{
  "num_hidden_layers": 20,
  "n_experts": 80,
  "d_expert": 64,
  "d_shared_expert": 0,
  "hidden_act": "geglu",
  "routed_scale": 2.0,
  "balance_bias": false,
  "init_std_router": 0.0299,
  "lr_router": 0.0013,
  "vocab_size": 32768,
  "norm_eps": 1e-06,
  "tie_word_embeddings": false,
  "beta2": 0.99,
  "batch_tokens": [131072, 262144],
  "max_steps": 3449
}
Below are experts of layer 14 (counted from 0) of a mixture-of-experts language model. Rows are named router (the router's row for the expert), gate (a neuron's input weights, with its number), up (a neuron's input weights, with its number) and show model dimensions 0-47. Each number is 128 + 24 x the weight over its row's rms, rounded and kept within 0 to 255. Numbers have three digits each.
After each expert's rows: a language model's description of what the expert responds to. This comes from a sample of Wikipedia text that the model never trained on.

# expert 52
router:148106079124104142103111149165128134147114140145100140105098145148112092087111132134117069147106140109113147118123101126154091110152139132113173
gate1:147107048069134153138115146087153154117107112090105104115114100096145124123125146157128098142129143137155119128083125155144110096119137091121152
up1:132151073136121152130158153075097126123108166076145097163110115105140108112135153077115123146147173107177075154143137080086125118136140102107187
gate2:166131134124106158109127130127155147125118133086130129097127141125139143091134092129121157121127090155111086113127121174132118135119108103156112
up2:145138161136138162142128087135109094154069084097137134099080111143093164111113114079132149125126130103120154117142116077172113122091157143122121
gate3:088132071140146179122101142139099138147118126111095126153118153114125143111130114120128126171096146135133095146134134120137117094155182128115176
up3:107094113170083126149133141132146145150159162111148157105118132096141122121156139118132126167123097124103084127122131133106132121137121130152115
gate4:104163162045151148132106118150144128127107134183120111095099101149135118172167108111132135113116091121100110125113128113160126170154157104134114
up4:134160090180122115096164144086140122156130123097115164126180116143132150114102140114092134122068113171195105123124122155139156106122125136103122
gate5:155124157122117033123200112126108109105166150102152131081141136152132149137128120169162108133137145104132151055123097149137133104157155140136133
up5:139137116138122122137126120121117070114147130156130141161117102111147122128158137120119130176082116105134133114131094166135122154129115095135127
gate6:138167155117114151087146157178126149125095113117140147176164124111123127124117131133113097122103131136145189133146127141132117163102138149131108
up6:124101099137138145074111130123106113072160171125139145154147120141083106105109147141099192113156101129067106155127133127142125119123112139119124
gate7:182118147084126119161152117106110120130109124156123146125140093123121107154097110146159119118133159125144160142129152120123114154193120114167136
up7:076128094088170172125106118158092143167080108108117121088128126105128131127160134134113164168153168125077082135125146110096154139098119114119119
gate8:141170118121136139128128094122146129119123154172121134095136104144157126129182152148113104143148156100155063164121081111139112140156126148130170
up8:102098091115166082170096134107135166191130127083127102117140102152084127133149127140125138097137157133130127131163150148183148174164117117090133
gate9:141090103108116137159113144180159126138133147140089149112166101127120126117120134130140153111115146114152150123109114127136128120179133164107128
up9:152118120103121136102156143117109147141095080155188139147140135141105117104096119141161144140103131174109148120123128123100153086098147169134144
gate10:112172106116102067127153136168134124112183141125122186113135092138137108111158183096120113141150107119115118104105080130147135138145160190131107
up10:130147157116100118167133118143136166137180142145107105081149062107165104144159183095117113133134111123093099093104092144146144173112135153142119
It responds to: En dashes and digits in season or year ranges like 2016–17, plus modal verbs should, must, will, shall.

# expert 31
router:117103118113136125107103144164123122184095145150169145090108128134117156123112108132113115150153139092122147130137093102140113098115148130117125
gate1:124155162149146102124179133127136167116113057106117104150098070142131128149108124164099156118110139121132155145094122145131110085127146099106121
up1:120132113155129095127101108119142136152131206081153128123154126094136141134164147099143138135167136138134122124105185099151123119135121174159140
gate2:138070117131131140140177140159143113150104084131141147154133139141111138130136141130095187113131133115063092134117131135129134126112084094159119
up2:137127144109114110104109125113107138132131097128149152158153151113111135135155143144176114124145109143102136150165161162142134139100177207120123
gate3:114134127148119148076155137108130136121147137077123097138153152154151122128144108107110095140097121128148153142149130113124129162144119157104097
up3:169105163139123113130118150132141135125159168117144158153135080122083136119117146133113109148129132126117122112140141167103108070139151121154147
gate4:157096098086073125124116132108174141117139113160090118115117108151134121092171161096101144082080180140143111155118085105145101123168150076085164
up4:163124134151140171138127187135107133114120164098140101144147139117150111152130134121138091149150136112167147143125110121110089088132103149142066
gate5:117126130135109114128096106111119136126142133118147171136151119174069130167123075172119128138137123134125115106154125141088139095116099124147165
up5:119142100184103061154126164170097125131112159168126154138127139117125120142117128109121076153111124123128164142145141195113133147162133143123138
gate6:204147122168122130143154189145114125110142084118099143125121120096133132131079122140118125155147135078107148152098142097127099084129159158126130
up6:131115141117104160106081118152131112128100120154119147116126175126138108081123092132100120140131128140165158129126088151118104143138146118110083
gate7:116118158147111176140111104148111149101147148110116150133124112105139095118122127129112125170107120107126114092111092104125110100165087124117065
up7:144113118156098085106134175134121126130089148118120123119172127163107121106116128116114125072111130135123137177154107110173120118121175097138148
gate8:111125169126136157088135181096138128092090068089105145143134105156113159129048176155139159098157156131120144128096133129124142101125161142177143
up8:099123131150141114117143103101147118121132081131119116139106138088078136151103169171126143124160111148111117097093137138117128112110137163147123
gate9:118102108150135146150122122129153123112127119152124118074104160142113135134120117142146111193076134126130152163110112131077109104131127146120089
up9:045126142140118103131139127101136138126141143143118084072145084159116158188136155123118116152135145143131136171120149117088125132117172110131093
gate10:096126173099121128096131122115114130142126079115137160117106144127144142133088175192099159103068137136098126143124099106170129113102135122154102
up10:105135105147114145143127120137105117132121178141094117114126139107176109116154130069116095173178073130145085130136106130059150114113126172113139
It responds to: Bare space tokens, mostly in tables and lists, standing before numbers like years, scores or counts, as in 1988, 68–70, or empty cells.

# expert 36
router:136075073151111114107107148152102112157118120123130136112116158118116109131108168123121083146131170118126138148104092119122099100118167161104142
gate0:120118071118121127125133138127187165133111083087149115103127163138121149170102137084116111133120140131115132105117075126076131147144188148144112
up0:157165107150151087100066179129149103096102144095098141139164133116090111131125158140128105152117121154083132095141115127126135101139140141148104
gate1:138097109135087160088143155139133156131137128114148158134096142138144117137077131180127117103158126065106152112115119131103105113105103139147130
up1:120128064116132149127152126113087149157094114128156133133143131056138141134094121135120150156174146113113101131125112157152138161141153100117159
gate2:159119132120120102103140100137119150152145163140134152128131129106120108134102088099094140134098120134062142063131101116149160116152155185132107
up2:145070117169108124085083155121132146144137124103103148164117123122074124104091146080132093162087104086151130130152158114164147129164174155125090
gate3:146123126113103126130114164130129174124117144165091144122135124113091132082137083170115103103095124100120136122121095145134142136123113208125105
up3:111144154130102124155138118102135136135130135150109135153126123141155154086153131135124130204129084112173162167113108103125116146138117107155143
gate4:123125127113128108094133116111078115102101134117152126121104132129102189132132144174114147127129138110152162092149116094131125116105129140121114
up4:128120210119080107104098103118163152075110108102126102104149144151140122081177130120126106091070126164114109176121116155143086125131140167119160
gate5:107084127141111166115127144148168157117125119118177144147132137132112147096175151144093142171110121114111126120090160130136074133136177114124137
up5:092127133125107131090133140115135145143131129080131119142161110146090125097131102150132099099121162132152112144158116106138147123111126093158121
gate6:095126085130107128097110155142151146115085106131138154162104186123124133167097125120102117134177145159163142126108108110135125232135152151142152
up6:119140121138154125166120054103105136139157175140127159110137114101146144129153106122110079092096070173129114120145094141152108137151130132118116
gate7:149132095144109096096147159168166145118137106123117117100110139142157165092142135170155118125139098157137151125123135074168132128090162130127126
up7:132111114114165081146156118175118127097126150166135149132108096108136130112121114107147073153115113145122065117138156126120114130133133163128110
gate8:089178143117122108105113120116182083111105137144157135157125133120153150124178120099162101126134082118145113088095103113114104126104094091120161
up8:152168111125151132107161145145130136057118134145096116117131148108128155123074102100098180149133121138076109092134129124138119113109140151102123
gate9:146093124167104173134135092079131115166115151201107115105183163138105107106106118159128093123137149146180102149130104137145088084122121116105119
up9:112084151156099165121164138135175126153122134172149178117112158121124095135095149117127126143073127165116105196117110136115096148120127139142124
It responds to: Nouns after "was the" or "as a" naming positions or relations: member, president, director, Minister, daughter, trustee.

# expert 41
router:144093099130125156119126150146112127141112119091125142097085161092148143142069112125126125165166134097107144119132109109123078116116118150062131
gate0:170150158152136149127117105133121118128126168127105162155153104131103133147115105120130153088142153095128111174139130169185137143139113145155132
up0:142118168111145133133101110126143128118135133098127119138179108130104167152091100101133109120142089096103132098100140158101093135158155155174133
gate1:113131127102116126130072147134142170131115159167161105124126164147135101127128122133094132111120142090092130081112102140142135117119143087135099
up1:117159123118160160117129096130088135146135128116117159116135100121129162130136148104161110111101115126101096107101148130138095096111116126137109
gate2:121134138117124155136151132191144117134107172084079133108123141134144088122137165128133087139120125141165155171139066145159083135143158120106145
up2:111125124119130143146125115120169140137144127114093087092118154123142118094141140119137082132126143118159193170112071145099104126124125114113157
gate3:151175141116133140177170083143139090137111121150151080086135127094136134132123124166165146118154151145169126170078145129095097116163121113096134
up3:104153140113102140095122162136134112101127128148133114118142137101134123119170122142161137150122145129153113134096131178132136165133128151128134
gate4:131117079120123134119137152132120134117132131122167116065082111138133155119122130160139132104153140110139131128146096148100107093112181144140150
up4:114145156116106131122164149114124167176154087138141126164118129138132142100130118104130117151162142108080153124138142169123122127133123104154144
gate5:133117077079135168119132145096118109130111176127106108057129123135156138133123148169124120119128163132100148151140160114158110114157095117165072
up5:101161177145121082107086144125122165097153119135147130195178126149106125092145133115066136136108123142136129099141130146143143132102160112084164
gate6:139106100091124139116089131125136135111143160129133156167073155138145155143070138101137129118170135076118134094074141146152093143151144168157117
up6:117161111144149113099139112127111098094140164149134120130127109127144147141152168092134144101143117108138108119108159126153125155104118155094131
gate7:132135124149142168140132171144119091112149107138153107135097161156162143189110109108136105151145139104161094126117152094100126120127150173123181
up7:141121157094127136158111090091156163126148095131161129106146157100105123161102110135074151120121163081128148134099113162117108122149066124162126
gate8:113149103093124124073117104146129100107114143096130136154090200091138136126156147118111112205134108096089182110093137142156127129100133092124091
up8:168114138126127140110181147116149146127121135150151141168134105142136127149119120140121137132124166144113108139139168078098085135154101112136111
gate9:121090163138117155138128143173110128090139129098089117107115144149162124125099115161149081142134138087104154121104136133113071095141147118112137
up9:141115145098129102114148105157156101137151097106120158078135141102151123143098137127088112145106153147123167175120148121147084162184170170146120
It responds to: Media and genre words (television, comedy, documentary, pop, YouTube), year digits inside parentheses in filmographies, and interior word pieces of technical terms.

# expert 16
router:106147133111094099075136136188081119140143129120125105085112127118110137155123117114109114118109142137105163134116103124172131129135124151097103
gate1:117121102087151096101112130130136103130127156116151136112135112121104148097145114094142089137143097146105118133141108105181111113154109131106141
up1:154120140087135114155141139120110110138136108121135110149155126138137143155113147111120165108081158142118097127107176151167136141134153103149124
gate2:148111156141101094069151129182131146115140119087171145113148112159145129139146148167143107116086142112129134136146186107138133121132129127154166
up2:146195149143152121103130107128148107120153167188156124104114172123097122139130081145113129096176137109138081120122090116111093138130105105114148
gate3:115087142150126134092146087107164124124146167101094131139162131112097123122099123168118156179145117139131103146128135125140138114140110129164121
up3:098127128158183146178159130152131100100132142148123123169131126112114113167090134171087106134099132134133160135124137120155123125091122130077135
gate4:150126157141145157112115125142114107119107133130134102082119087136126161156126141091142114139119145143136106139097131144157098133158137093120165
up4:142155098082107143093120126130161100111122125104138113102100110157101179123102150126153168094155113105137154108074147098116112137137138140165097
gate5:160135159116157140175098143137107094109143145081095106137140136107133117113116116105132098140139130178111077159109098142097120119109155126100107
up5:121136134157134132127146117123138155144120106159147149119101091140135144113123143145141131131148110113091146149161159112123137121134127117149160
gate6:118125110122133125103122120142143134116104106109129123095121136095157087106136165165124127159127113149148114124135135147139136112200135158103116
up6:137098111084131083133114157135098122119108174129153159128164138129087132135105103167121111149099132146120190146124130147098129108124113125108074
gate7:091122124143153144117133175133158141077113118092129122096111114057121147153126161104129131148131129138137142098098086135084147164086128128117134
up7:094162094087123134143127099127132122129112107148117128148089107097122134119104146107116140149139132115152134117106086112149150146111089134174152
gate8:162107126117126146124117116125127114135145161123104130122127120090138144160163156099098117130096157153123154168131109118160112124149139103086149
up8:129120110127149138122121139084148101119164141135149108126144162142141123091141104157116126097097161093136079150176127101074130121124165127139127
gate9:190112147149145127150112116146140148119106126114147106079107122104118092110146082157133080140144122138133121131088125109117099142125105104132093
up9:110148084113139128143110140147188106113164105104135137132106136160119179096110160128049138124102131162155156129137108093146153123136142142150161
gate10:119137153162151150114115139137181148097119138149125114155078118124135154147115143141076118141111119080064175152130105118136170117136154123154126
up10:126116093098093142173100117127097127145146161136182135135127142106167103110172144147170138123128174118153072138145156106126090126120128107097157
It responds to: Blank spaces, currency signs, dashes and century digits that begin numbers or dates after table pipes or commas, such as £, $, 19.

# expert 10
router:163123106149156136082092147146104112144079132113121139113119137125133131094093102109133097128138142097157159125107086116113123132133105122110126
gate0:127140156136125088145075156154124122141143128117150116192133144114124117127156083087140161161112131115165121149160146130092106138154117156105112
up0:121107130158138141138099139161104134098151086154147125118156145133126114139120070148127130122136172106126139134107107157130164153156095146128111
gate1:120157150131113149128132115108139115133106089175096139127102115102171173102135127079170096115161150104120100121138110137136115127122145139152114
up1:151111151110171132141173122122140151179085103146120157144111146142144136071143126108124116120172117178110117095171124121126092116125103109128107
gate2:164116116132121091136114144095076156114141170085165098152103129135165048146144086092155108172163103158146130152115121125182096177141107155128127
up2:146136129153102101124138126070095142096080120124165152146106127118124055144135079141186133153137114140143123150085151117166118137155142192136117
gate3:159088102121143158096118181146127128131140139089144122101144161134107135070161101128108131120159125085143137131167126145101135155141158112124154
up3:092118102100126151159110131178162149160118101086055132108119065121113149099092118157146124124170099121159088158128110150129146141115153120136097
gate4:115108109077124140139162120117112165148104154117139118102161124105133133107100118136123105141163121114129165114114089134094082171164139113147124
up4:131142125163131120108080141133082104087162131153113149130134122143116116163118107149151171142149141172089151134127123104120128100155154137118130
gate5:139095079126126116136119138127127180142151117109133114106134155123163114123093147112119141120069118120129122112134134160129139152118116104167084
up5:132108109115122172142145138111125153109159119087151088143132103136083126137145126174117128138157098124111071095110113142179117150190082117181104
gate6:191138129136138151152143153147126119092114117136143092166108135123138130084141136123114119116120163101142125133119101152110141134119127139144121
up6:137100107148163119127168153168143104147106090146139146112104156163107120128134128128122115110148091073148151098149151088160104112164139149156130
gate7:114135126154144101122113128138106151107149123120121123127042154118175141157148099130149167122105158092110140155101113144123124164145107113115122
up7:081136114153124116123135168099135117136100120131161181084155140088149119106125145130154131153114126127120078117130131140110076120100130127130134
gate8:144101116147148164178134142146128139134125118114168150138164131112093114102145088151119150168133109110097163125130099086093135104122148140160147
up8:134120088112173129122152112116138164086071124140111137129132140145102143111138103157153128133132143133124148094119109122135123125146087082109163
gate9:152090095101103160104106122125137143162074150146122139115094127174132162150139102143136143156126109133131137134100160114109164105090098161131101
up9:128149093150181103120127135134144146131157115100170145127128138077125109167139162136096135138142126113106104113127155133122105152144149079140118
It responds to: Word pieces inside personal names and song or album titles in music articles, such as Tor-i, Ring-o, Love, You.

# expert 62
router:129116099142115107108107163151092143175139160133139163097113128101140103099089136143100102152140136085134160113086107116106133099119164144117085
gate0:136144105140131108125124122118096080148143118086190181150176112099111098106097139112129183092048094129157138137139103148092134133154097148190152
up0:118115140122093172173155129114183139146138160116102167163103102101132148155165091142093109123161133085120112140155108116151127137135123128097105
gate1:151105116130131123130128123147142130166136162136154125136122166136090113141123144144132118138140107093101150109102153137132142101145093146169132
up1:136128107140122136105171103123102141121083095106121126129111104143072143156112132122143129079121156208149098134174135145181147136159132150147094
gate2:134093141110162163136138132125087089163142143154107170134116147117181120100135157097121097146125132094137107128142109140107137133134100164126121
up2:117127153100120108167136086155172099141118083087128099146119107174112110114112142164096111122149130116099144137119118131150144109138142072111162
gate3:151130117157144123134138131149105178140105166131142121144104077147119170100126140153132124123139086161114154140137086116130134119125107119125145
up3:117140134138097079124133145116128100132106120119155122152178145127155092117114107167143158147101102112151155145158144126108152146077167100148172
gate4:112113137150166156121147154125132116084129105155115083101134130134128142148134126119100153137106133143100113129093076137161141101123107151109169
up4:152126087074110076147137116153077135146110116082128129106124206125111147110107117094105135140122106142137145140130160166156162122165152166134135
gate5:105149159099127158112110099139117143175171114131123161128139135110136203132105100134109109118139131095100148105145156170139148164161155108135078
up5:092117122121095089110141076129124151105147125148122106104159128115139155089116128148098143138159118126108103124149115150110160157136144117163117
gate6:086159140138133108112162092132148127139099151090136108149099104144168142121058145125165094143136153150110169129124138149131107127092165126121100
up6:125116143083147121183148118154166158184100133115126164108133096110128095127184140110127133184122120110158195144169117151106146154115135175116138
gate7:128108089104128126131095158155100125176155131107106121118122124090119101113167143108111157152126119119172103112133127148109130118135091097131109
up7:146153102117089107152138094144136099158151160185111121135142164156081139090110105131149112158115107106142131101130146129168114146125117101167118
gate8:134148140121119143102076159179155104164132119107166127132174161105151146097114097128099122112101122123149167176162144109134138142152133158110093
up8:133155130145094116162171125096121098121106144097140141114138113134114109133096127124156113128138177144125125082167124131159074151107132145158171
gate9:129114137115127127140126159136120129128110087098132110110119132140188138105107140125096149103107129103130116102141127089102085106148117079090144
up9:134154116113125128140122104150125142121159153127145155172118130113088138140119086154140110133131163089133131157106138105170108134102118088138136
It responds to: Adjectives and participles after forms of be, in evaluative or descriptive statements, such as able, important, known, hard, cool.

# expert 27
router:170134077155128117116113114155093138114104122103165140115094135128142118138131073136118132142135138123125124141131110113140086111134168165115123
gate0:111126118130097103143142136122164157130140069119126109106097094107135108129156152151153076142119175148124148149153163126138119175127160095125131
up0:086136190137121148125100137133117125103117126121153095169138131101092110164114113121119129139090089127108101143121128134129162171133142123113129
gate1:122159149130121157102156151123161142128134088149162126108143153156136116186146098097139125104077153143141126162135079165106122107125110124136099
up1:155147136144119084147121132132114146120139172120121128142094126106155118106111147143135114145122138075152131123139103140107123152128104114134122
gate2:153130096147158104091124102125126113102111192082138136105164165097126186134141070139106137180109127146138155194157145145154117123150147108064119
up2:144112179121108169123101119155142104125097114146124127144059117146130131084122102136154096131121108127144141107122135134124118081141175134111127
gate3:072156129124097131156142108121125161112126117119148147126157128089132147135161082112099132113133084136111087180106122117146123147113120148093137
up3:137146147153144128116122121142149104141171187106127153091120087149121099113154149100129127088128149120129132102178113082113136168139144121134125
gate4:123135114126121151110126135163119114114106146120105130145165100132146134148135112114136175122150138137137142161146158155161102099141204086125136
up4:067122116121155155138155160131129135156140096169153142077145139147109131113128150124111131131147117131133098114144087086112137157090085165140065
gate5:127114145131118116065138128137105150114160121096151141169142161166184133133119123132112159157118111152130127140130110117165176072114139108140105
up5:170217136161135124167131109113146107132126102121092113141135063149114109132127129133110160159163132152118132128105127145178121144171100116192167
gate6:150119147129155150142126123091085128127146118131109132116131162127142122115131132116142120127131137152127147125126120095116116109153117057074122
up6:112112095164145121155164154100109138143114070156127125118146119098118129134103113108100096093129161135145119095140125115115147128121113098078156
gate7:108140115136134117111154172118147112128128129125124169128126141082130142108143127192130148144126156092136107164118116171113124148116124117120144
up7:167081133092101157120111110152147112147127156163120150105128153114121098103117122153082099119099146163167160120147145115179154120139084108131137
gate8:137139138163128116116130163140077115115098124108154127105115107149149125172104096137116144161118146093137146169104142140102090113144131148125154
up8:196133112164112131138145145114128120124143136144117143152135150122125077115107108144098087111123147126134138138157160115129099157170130126104120
gate9:114144131167120170116093125132162087130106099115164130126117152117112137123103076149120080145145141095147149146108126114140076120121159143119131
up9:111094122126134123117127124128126138141088097142129088109105139124122098127094106136091164162091135117141110140145164111154161076084125114119148
It responds to: Syllable pieces of romanized Japanese, Chinese and other Asian or Arabic names and places, such as -ō, -aki, Chiang, Shu-ai, Tokyo.

# expert 8
router:189093113122124105123129107117123148146116140126142112124138132126184133087128100110116118132082152119103143145147099106183083111157171117084097
gate0:106159122136085109124108116130143121130189154173143103127180133143149117150091123124099124127125156172094161075133118136157099103123166134128165
up0:147154145144134132140139143174179134113128152101170083111100151128115105088085146139122106131101141119118128138118151116100087123158114109137115
gate1:134138135107108125104126165106159103094118143162150155127150124130142139137108088141118139136116139125136103158163164095121103139148163131119141
up1:131132148155085142130138140087140143139104128132137106139163157122117174091138103156102178086166142114157107132141104143143110134109122130130162
gate2:114095128133124159102151118131133122142136164122133106150109134134147112085106157164073155131133121167128127103122107155152116125121148119116087
up2:172084126118108152131121111124132164121137137130087139188135125170144133083101123124140127120097123143113101105110132137093107136105115087151120
gate3:143129114129107118111152141130088112145110075112108144132121125117128109101120132175108142134138115110161124123119157095143125116144170125129084
up3:142143161077160110105119120135154151099128137158161142118127152109130170107136149141146112150105135126165129104136139096124133119113140114121133
gate4:143134139165162115132070136149164152139099101111204138127115187111099148090135111145131168202168112115114144127146108107143119142126099154153149
up4:114076128085132133114124160126131115076107130138154096115157139132109100141159152145175138109135127106109126141100157124100148148065071162138166
gate5:137105128133133123155083126180121176142101130097134130148125127122121127110181136101125143113196160139104168182121091162147137076117134107123124
up5:165173131110118157147127124170175187074140108087123154156131105149105073128171149118132142101114080110126134101160085112140135142130134141145146
gate6:159090150117113131160112132165175081129094163098122116137108160127163158122179092158124107131102169116130133141105151133135156111109133088116135
up6:170126173100154095136141142155117144136130135138126107127112179127159112131116118123134156116134100105131150081064158137102138100106128130090131
gate7:137112149121131143136081182148081139132128150106114119134081152143134138181129081102143113106159136108159127154141129128128136117141147121127159
up7:094166142157085137128155127100113091116157089128174119113121123110139122134147151149127120131093155148159114075110130129124145161128154137129101
gate8:112115142148150137153122163158141149114115172110152104107141093138095164126093140125110137217112127153088147113137121131140119094122166102115143
up8:131111145157093098130168142129152134099139132111146126130159144123126125127124127147072165137129099098145133132114125143106096109118127147141132
gate9:124163094079129186102099146179129117122114137120119152158152120133126148105116128158131118106143133150168173092142151123148091131122112164149101
up9:121099111122122126150099174154126118163165113126113151127133134073082096133134134080131155100155111130111126142129141142081097145116155143122123
It responds to: Word pieces inside non-English personal and place names, often accented letters, such as Sau-v-é, Fu-čić, Ște-fan, Groen-w-out.

# expert 3
router:151129082125117121129135130139090129177115135143156162077117106121112142098108143136097087152157098094122158136128112098156081097119140126090095
gate1:158139130139117140073128106125136109114137139104145125134128150120175091150109105126130127130091145136117124111137122085163124184132118147134139
up1:168100108140084149147147116140151146097120126150144118139120103124169133124119131136152094133129142131141151117150139174092105121132149076153135
gate2:094121101149168153123112119141166135140166139102132090144124139108116155146089143131174153117139169119114104150097137157162154088143136167153090
up2:064121098159144093115109148150138165152180125136115079104133148115137170132122132131089130140150124142152135123124133144115154119095125112156138
gate3:109112127116104155145151120128119122141135142142093121128140116131096119111117180134112156123145130094127156164143131115122115131126144138130122
up3:123157116155117108141071133123064130110168113170119129128151092093124128094148092111145117152132138126174159141125158121126158100137159117131162
gate4:116155076118108094132127132106106144179162109115144120099096114078112140108122129123094124138152107102145147174125133148171128152134174111140125
up4:169139121100135120129150112092148116142133112115136133185100203140116114127133111122096101144130132136124157102175151096163153102125130150126112
gate5:161135114158121131128157131142136154115137135102121117097119143091060108162128111130135133095139150105157166135124173136106119146121133134142130
up5:115132132153088151085138165130143106093126153106110183164123113153170114113108117153120151169131117112108116093128147120153136111140095090132141
gate6:120106165134133144122112138134149122132153135082149109106131132149149127135112104117113063163118127121084119128090107096128134147109100121121148
up6:108105155092177115127142095128134173097141133146093139115099177117141106117121096125145170179124149119153082109147103094122100103131152149159119
gate7:132117113159101109104141097134151183152121077132111130117161115076152141135157106166146125121159124161142134158131114176139091129154125148087131
up7:142138123097116106165126126093138136112125124132128182172169154154160141125090099114120159112101158114082102137123118119071129157091129142107138
gate8:156161078131133121132104161127144127134130124127082139139157122087142116190130149193084085099125116132162147100155117161139121115086172156143129
up8:130116153104154174120106147137142171131117120136098148153195158109159149132096154152067143118140092137167123108128117119161118076114115166141054
gate9:162119133113124110124127105132111095172143115121134150144133179130135135108133147142162185189094137102126141156131191133095132104098096163145120
up9:102126107089195196096134145123167138156098131114098065117105164133129122184128128103113124103147135120141108129132137110127110114142156086110151
gate10:125105137141089094131128151122114141071122116101143139113155139117108125161103108122108136141142118122127129081154144142168127145150149132131128
up10:124130114164155135102124124114172125120147120160095100164166136135176114057135097148177195143139136149186152108110126127150144124127135104147135
It responds to: Forms of be and become after a subject, such as is, was, been, became, plus articles after them like "is a", "was described".

# expert 63
router:083135115166095106089129166166150082162141126132111132091109122130138118083093120145131101136124144113125166112140130105109082091154164139107141
gate1:130153082149150110153131146124118099116131093150200116154098146124147112130120105133131125162092136106036143147152120150085136154125155138131097
up1:103118187131069127107127138123140168132120169112133103116156149116137096171116131139151116120142070099196134103112137119175095120109131097156137
gate2:137127084143081121122109090153150093137106142112154140131117143103117159118167130137124107138169149120145124124130189151118146156106123177130113
up2:123146132094137120133094110172143136102115129130100123147137166089088119126145086094126139119136122111131149116105119132118081151106154141147122
gate3:134123101105154119143119164143134100124119100155118144130131127118140126149155131087113158126114115142160159151112158112099133121133110121167131
up3:106089087131162151131132195145138112134145148173133114153138132175127089175150147116130131139081119126153158134123133113115096176117084099155153
gate4:104140120148133157123136121092084105140127117107146156149133153116104088091128159118112127111183134168137134155104109202095116117126132167122104
up4:138143179101148134105097157131150116160096148171103114115125102139157155132163121101187169109091141111078124161134110104125148126128110076128182
gate5:117104153102131128087126142148154104122169144115145071118100130131146156091114130153115132131130146129135161100070124148102117106077132108135101
up5:113122114063072136093101106183099128194113127157127076129115126129165098092102118126125104139092117115174135180137133127113093096115163109125114
gate6:159117093122127144146158159131076169091089137158114152128099119143140128087108119111113148106112114102077138143114143147140091190092137115128152
up6:132130131117117131114130108117162083143106120087098150125146133083144089113168099114109139112106197161149138084155119129107132143124161194131145
gate7:109129136153116140142147165128148152113148163115137173112182144136143115148126110112084128150129158132105142123128114151156132152149147160140165
up7:140134097095148124123141107130142137135111113118133177160139132150139125116117119141126178111137159130141147117128180106129149106139097098092115
gate8:127099114104151145130128127101130088164140130139102097143180114127109089124110083145111123114133113114125100125153157137150138104176111179123152
up8:137124147118141132113138164160147116128121171139097112154117169127118143119158124069121149124184093161151154118107098135113120103137082120125095
gate9:122100112118107129134102098114101135138113138117136133138105103066161126068108114162140151173095134134132157126102129122134095088118090124122125
up9:138108139159132139115126133131091103128114162166127125119102133143150152159162176140115150139136103117085092073108115140138186137120097128148133
gate10:138144147089146099157097060118143140089086143127144125169157110108114138136123113165110116133113104121181130136142145097097116086149137145126110
up10:124144142157128088119150124114129114094173106117122117097081073144146115086089128174103057124113144126137097139130130093092092151156139078129126
It responds to: Digit groups inside large numbers, percentages, measurements and table figures, such as "200,00-0", "55.5%", "65 years".

# expert 58
router:153111135135093120109111113134089090134119136123128148112122127115153125125070066148110106165154153101119154146096134100158092091137152137113131
gate0:172068153054144101139143088124107128148102168129086151127131138121129156111125127122140123144124143123146141107143135149155131150126125177142154
up0:118169123117126146118151123107117132129149141107136143153149124052126095156156135117117108166143131148115110128158171142182134130163126125124112
gate1:115159143154085087119099123130106128133124133124144112106200098118125141126158104121140104123154126116128091159123176149127147158158109129131090
up1:121102120082179154131187124161164130108134128161120142117123105150156142113120125135131147116147129126129154131128089134104105078105119145089148
gate2:167082122115117150146172143178143097159144167130156136114127125099117133115135134141119108140131146064108074133123117095111116092103138145127140
up2:150113117087140142106185124115163087109126128159141110170107142090130108098082108134137127118134150116125140138126159109110112102132179104142105
gate3:138101115162114121088089132120115156095130128173081164121136125136147141165137123168091107110107167136100137155115175092143090135131108131117137
up3:095116148091148130140128132152125105120150157172176107078084109147120139127107171118114136135132126118145152150084148137086152096106131109119112
gate4:125161074145137119138094128153109156077143112111183144153099132110107103166094116151125098151140136118145142181106138126135129113161109158110148
up4:118133137111115079141108091123097178143125101088150143132097145101131191151138054119140094134160127106109169152136151133134158168098126112085131
gate5:147125109167101112165094139089124117164166134140136170151093098136119129117123135157146137112113133118154128148098139124140096116130188125145153
up5:119087116194138111111167123126118147108134097105145126112076138144193154147092120135126117163112101118140107094115110119125114110085148144132142
gate6:093157172145129105124091133125111146139130109116137122101119145115125131141085144180097129149142107103122104103128157113132091119120182119116128
up6:112122118084137140123149104151076095187121110159125135139152078111146119105118115105124115096125082125101123110114128152172129127144119126151149
gate7:155121102106133127126122127093143197108108141143155132140138122081112182126166096155140144089143131047145123138090100125159142134098095146149132
up7:127107147109185106128144131116058139140172095154120086141163124126133088094129142105101141173124124120142133104167108114127126093171158137153091
gate8:178126128125138127144102131135134123156100109135152100105136112152100136112165118108123133145097149113138144160117139086125143145136111166133141
up8:143130102159126095124181145079104108141101157133115169146133132127119163115097164149121123098149114129080122115175117156101130145113126096139132
gate9:132127117145119131124165117142152116097173124087143153135129129121116081136102154136149093123116140153171128145135135137115124098122134153072123
up9:147133151083103109128170131138127144079083144111169143140124121106108090126100141106119085146148157109158116139107119119121114147119152130114120
It responds to: Final pieces of foreign names and Latin taxon names, such as -a, -ta, -idae, -ensis, in species boxes and sports rosters.